Below are experts of layer 7 (counted from 0) of a mixture-of-experts language model. Rows are named router (the router's row for the expert) and show model dimensions 384-447. Each number is 128 + 32 x the weight over its row's rms, rounded and kept within 0 to 255.
After each expert's rows: "comes after" lists some tokens at least twice as common just before its tokens as in all text. This comes from a sample of Wikipedia text that the model never trained on. Tokens count by the router's weight.

# expert 45
router [128 129 160 138 116 163 140 136 119  86 140 170 136 164  84 186 109 130  95 137 210  83  44 146 124 155 149 119 160 148 149 163 147  85  84  69 129 119 119 100 175 114 162 136 136 160 129  93 141 123  65 170 161 169 142 126 126  52  96 160 115 187 160 155]
comes after: " |", " ", "|", "1", ";", "k"

# expert 22
router [172 115 116 130 138 116 118 162 101 123 165 101  90 113 135 176 141 112 113 115 138 112  92 182 108 112 222 159 119 179 148 131 116 161  60 146 117 105 166  63  94 148 148 138 116  77 157 131  70  93 161 139 140  93 146 105 149  13 101 168 106 151 119 133]
comes after: " to", " was", " he", " and", " He", " also"

# expert 63
router [111 124 175 154  77  96 137 145  64  80 172 112  97 130  90 136  63 145  99  83 170 136  83 150 133 127 167 132 111 129 160 155 127 138  87 128  99 138 131  85 170 109 136 149 127 159 175  82 124 101 138 147 180 119  86 162  86 108 144 185 176  99  73 183]
comes after: "|", ",", " in", " In", "In", "born"

# expert 38
router [ 94 146 198 130 132  95 144 137  98 130 206 125 145 130 125 134 106 144  74 126 163 142 131 169 128 100 168  90 219 157 151 136 158 170  88 138 107 103 143  80 114 106 137 128 154 182 138 156 144 181 127 176 179  97  97 122 135  91 150 172 144  99 146 160]
comes after: " a", " the", " an", " and", "'s", " their"

# expert 61
router [163 152 146 151  79 155 186  96 162 125 157 168 109 148 158 123  85 117 123 138 193 130  55 121 139 134 167 100 181 128 145 136 134 138  86  64 119  92  98 135 157 164 166 134 152 111 131 109 143 140  98 166 152 134 121 171 184  99  71 135 140  92 117 177]
comes after: " |", "0", ";", " —", "1", ")"

# expert 1
router [137 185 197 102  84 136  76 134 129 114 126 158 121 150 119  99 123 124 160  81 178 142  85 155  87 127 205 118 171 154 154 112 128 163 124 123 104  88 118  76 166 115 143  77 135 106  95 135 130 140 111 149 143 169 125 138 119 135 105 131 145 116 135 141]
comes after: " ", ".", " his", " MPC", " he", " her"

# expert 62
router [149 148 136 140  99 176 145 142 108 121 191 220 108  97 124 211 147  99 163 114 190  90  58 166 118 105 164 119 177 157 171 150 107 121  98 143  79 115 106  93 142 204 167 140 125 168 132  81 123 107 120 174 129 156 150 160 104 108  93 135 165 157 130 137]
comes after: " the", " a", " A", " and", "'s", " D"

# expert 18
router [114 115 132 121 104 169 121 147 110  95 182 167 147 150 105  96 145  96  97  91 127 115 131 114 106  93 187 154 148 176 129 177 136 139 107 130 105 132 109  97  70 179 131 138 134 105 137 134 118 101  92 181 156 133 106  96 122 130 126 106 135 151 104 121]
comes after: " is", " as", " was", " with", " a", " for"

# expert 36
router [148  85 191 158  79 150 137 105 116 135 200 152  93 119  85 138 109 140  82 125 171 122  90 122  96 128 151 104 135 179 121 142 135 123  80 131  98 127 137  97 134 123 205 117 140 168 193 119  93 135  73 190 184 115  74 164 111  66  84 145 135 116 105 117]
comes after: " |", ":", ".", " U", "-", "|"

# expert 48
router [165 115 116  94  94 115 129 139 127 125 184 133  87 120 149 157  87 155 125 105 176  83  98 139 115  99 159  62 189 134 235 145 153 164 110  91  77 109 153 116 114 139 156 179 141 143 128 103 142 140 135 177 176 148 144 157 163  91  79 193 167 163 142 171]
comes after: " ", " (", "–", "age", " /", "/"

# expert 11
router [146 125 168 160  95 130 117 197 113  92 222 132 107 159 131 186 129 159 159 115 145  84 105 154 188 161 140 105 210 168  91 122 144 134 135 103 102 144 105 127 164  96 197 145 131 143 162 127 151 148 102 164 104 108 144 140 122  93 102 138 199 130 164 154]
comes after: " |", " the", " United", "|", ".S", " =\n\n"

# expert 56
router [199 173 153  91 125 154 122 130 102 127 126 164 100 134  87 124  91 142 131 119 135 127 103 139 153 114 147  97 173 189 151 169  89  98  74 183 116 128 156  97 143  95 104 132 158  95 178 103  91 139 130 171 116 138 135 127 104  54 156 145 147 155 104 114]
comes after: ",", ".", " He", ")", " he", " well"

# expert 4
router [187 156 125 103 161 105 122  69 125  64 208 138  92 143 112 144 106 159 130 107 140  93 103 127 133  65 168 113 152 160 144 122 169 106  50 116  87 119 154  71 105 115 186 111  91 169 122 106  96 110 122 124 167  80 129 127 151  95 147 157 119 165  84 144]
comes after: " |\n", ")", "0", " —", "\"", "%"

# expert 25
router [133 125 176 105  51 145 117 118 117  98 154 117 110 170 129 103 129 113 116 126 114 128 138 113 177 102 134 123 180 181 153 133 128 118  63 109 116 128 104 119 146 139 186 118 177 113 142 139 175 105 134  97 172 143  92 111  80  85 127 131 108 140 104 152]
comes after: "-", "|", " |", "\n\n", " •", ":"

# expert 35
router [129 159 181 153 110 136 152  95  87 134 181 150  88 134 138 134  80 163 122  93 138 164 102 126 141 113 213 138 148 127 173 120 116 142 133 151  98  78 110  63 177 113 128 166 145 161 179  99 100 101 133 137 132 115 151 113 153  87 164 156 137 144 112 129]
comes after: " the", " a", " The", " and", "The", "'s"

# expert 44
router [194 141 173 135 120 163 163  45 129 148 209 193  96 183  93 127 138 148 146 130 114 130 140 113 166  75 161  77 159 165 151 181 139 160  87 129 130 112 105 115 191 152 134 147 126 125 121 135 124  77 118 157 128 132  62 142 146 127  81 168 111 149 109 105]
comes after: " ", "–", ".", " (", "20", "10"

# expert 19
router [129 184 133 176  83 179 128 107 117  67 121 195 106 144 137 192  95 121 131 140 174  75  68 126 143 156 186  90 176 112 157  99 137  97  83  60 131  95 144 124 209 167 164 169 135 163 139 116 161 130  99 134 168 165  59 126 123 120 111 124 122 142  89 138]
comes after: ".\n\n", " |\n\n", "\n\n", ")\n\n", ").\n\n", "==\n\n"

# expert 6
router [154 171 212 142  75 124 100 153 123 104 133 147  98 117 137 149 114 118 135 110 164  90 142 154 102 107 174 108 149 139 153 122 106 109  93 164 118 103 141 101 119 100 178 136 132 107 118 136 106 132 112 156 155 173 140 125 113 102  91 113 141 208 156 136]
comes after: "\n\n", " the", " |", "==", "-", ")\n\n"

# expert 15
router [129 143 115 125 154 141  94 148 127 162 137 167 120 116 111 138 114 111 139 133 196 114  83 194 163 148 195 140 173 138 108 105  89 153 139 120  73 117 158 152 176 102 165 103 118 126 171 145 119 130 107 168 212  71 127 137 175 102 103 177 124 178 168 121]
comes after: " |", ";", ":", " /", "″N", "°N"

# expert 33
router [141 168 161 134 140 106 134 169 152  76 167 165 108 160 172 143  51 134 155 120 172 155 100 185 110 168 170 145 147 127 123 158 113  82 151 123 103 131 157 131 161 114 136 145 109 175  86  87  63 187 116 145 176 123  95 127 126  52  52 162 123 117 122 184]
comes after: " |", " (", ";", " W", " N", " A"

# expert 16
router [137  92 161 129 103 139 128 178 116  39 184 170 144 167 147 128  68 140 149 135 199  77  97 156  89 110 181 138 177 143 167 161 117 119 119  85 144 111 110  88 157 158 207 148 147 116 158  69 100 119 107  99 157 150 170 166 109 124 106 149 129 168 149 178]
comes after: " the", " on", " in", "|", "In", ":"

# expert 5
router [200 146 144 130  93 132 198 187 124 103 176 131  87 169  93 124  95 124 191 160 104 111 114 170 130 132 162  81 154 130 147 161 142 117 107 161 128 167 114 106 123 174 147 112 149 186 144 116 132 138 142 171 105 101 128 126 123  69 120 137 114 125 109 162]
comes after: ",", ".", " that", " However", " to", " but"

# expert 42
router [170 183 194 166 189 177 123 159  82  72 203 126  71 143 142 155 133 164 103 164 148 145 108 177 132 124 170 133 167 208 131 166 141  92  44 139 123  68 109 118 167 164 164 117 136 114 151 131 112 133  90 113 170 128  81 155 119 118 115 121 128 170 110 179]
comes after: "20", "19", "18", "–", "17", "16"

# expert 51
router [108 178 164 141 156 200 101 133 144 117 199 213 116 118  97 159 119  57 171 137 184 114  63 180 126 113 162 135 183 147 153 120 105  86 104 122 102  86 187 112 169 116 172 114 150 133 155 101 105 177 152 147 147 136 154 121 104  89 158 126 159 192 165 160]
comes after: " the", " of", " a", " on", "-", " The"

# expert 30
router [132 106 142 120 176 165 120 148  93  94 254 158  72 140 124 160  75 133 161 112 102 138 169 115 170 132 172 108 197 129 206 162 133 120  89 138 137  79 187 104 188 103 168  97 123  91 156  87 124 148 132 110 106  92 107 100 100  85  98 170 139 161 110 173]
comes after: "\n", ")\n", " |\n", ".\n", "==\n", ";\n"

# expert 59
router [148 190 150  80 166  98  99  92 125 136 136 139 166 142 142 111  67 195 120 138 167  96 130 154 186  75 192  73 167 167 184 122 151  95 100 143 101  82 121  90 133 125 165 110 154 163 154 153 103 128 124 148 224 147  65 155  99  80 108 154 148  91 147 148]
comes after: " of", " in", " to", ".", " at", " for"

# expert 60
router [202 140 193 131 133 119 155 118  63 103 157 111 139 128  69 142  76 140 150 110 137 103 124 128 137 118 198  75 183 169 131 125 134 130 116 114  93  90 167  87 190 148 187 120 152 173 134  78 131 162  92 126 148  72 100  98 101  92 169 144 135  91 103 133]
comes after: " the", " in", ",", " of", " New", " United"

# expert 40
router [119 136 172 106  72 157 119  92 127  86 106 139  78 154 111 136 122 127 111 135  97 127  89 121 165 123 182 120 145 155 161 143 166 143 109 142 107 175 131  90 153 149 196 125 139 199 161  81  82 102 118 170 128 170 137 119 123  90 114 152 185 158  88 123]
comes after: " (", " \"", ".\n\n", "\n\n", "==", "==="

# expert 21
router [136 147 131 154 155 181 152 111 126 151 179 177 105 103 132 147  89 123  93 112 147 127  69 182 122 102 164 152 185 157 121 168 156 152 115 150 104 102 202 152 122 186  90  77  80 118 159 157 116 171 133 210 156 115 163 140 161  82 119 155 131 104  89 209]
comes after: "1", "2", "3", "0", "6", "4"

# expert 46
router [175 134 158 133 105 115 155 143  86 159 117 186 146 198 135 123  91 106 112 139 145 103 134 188 157  98 159  96 170 133 160 122 120 109 100 137  86  96 110 129 115 102 142 152 135 132 160 147  96  88 115 102 136 101  96 108 118 155 132 192 100 173 119 147]
comes after: " the", " a", "'s", " The", " National", " his"

# expert 49
router [141 145 185 117  78 178 103 155 146  92 163 211  85 125 125 148 102  90 165 114 168 106  67 173 116 144 180 122 172 109 166 139 118 126 113 121  86  66 154  73 174 145 152 159 141 144 126 130 175 185  73 173 148 158  94 140 155  96 115 120 162 160 186 157]
comes after: " |", ";", " on", " for", "N", " be"

# expert 2
router [136 158 173 161 130 109 112 119 103  80 118 123 177 145  82 172  92 113 145 159 185 139 183 139 113 109 172  89 148 225 174 128 123 155 112 129  42 127 201 117 132 129 121 142  95 151 155 133 140 210  88 113 205  93 136 138 136 126  97 254 137 189 151 183]
comes after: " ", ".", ",", " (", "°", ":"

# expert 41
router [140 128 166 126  76 132 129 141 158 143 171 168  97 112 158 172 100 110 122  94 160  46  79 119 101 139 149 131 181 154 188  86 179  86 115 121 129 132 198 116 159 140 163 120  55 106 146 116 125 156  87 160 111 147 143 102 142 118  96 131 130 175 115 151]
comes after: " in", " the", "1", " a", "2", " –"

# expert 12
router [195 160 151 114 124 121 133  86 117 136 173 101  62 151 156 157 123 117 117 117 148 145 158 124 115  91 170  89 228 153 131 133 194 144 108 105  78  74 137  72 167 133 151 109 156 138 186 117  66 132 104 124 194 112 150 108 130  91  93 157 140 136 166 158]
comes after: " was", " it", " which", " It", " is", " has"

# expert 37
router [134 147 175 147 110 129 140 119 121 135 181 190 129 145 103 155 108  93 129 111 181 117  50 143 127 115 189 138 161 187 141 159 135  93  74  82  92  78 119  81 160 125 165 142 137 140 189 114 149 173  92 171 137 183 129 134 141  99  75 138 151 140 146 160]
comes after: "0", "1", "2", "3", "4", "5"

# expert 54
router [172 157 104 124 111 148 141 115  99 114 172 156 143 171 138  89 112 109 104 170 174  77 106 167 151 146 148 150 176 204 180 130 139 151 129 146  96 104 156  22 134 103 135 154 143 173 183  96 101 185 133 110 185 151 118 157 109 152 168 179 127 108 112 184]
comes after: " the", " of", " and", ":", "-", " in"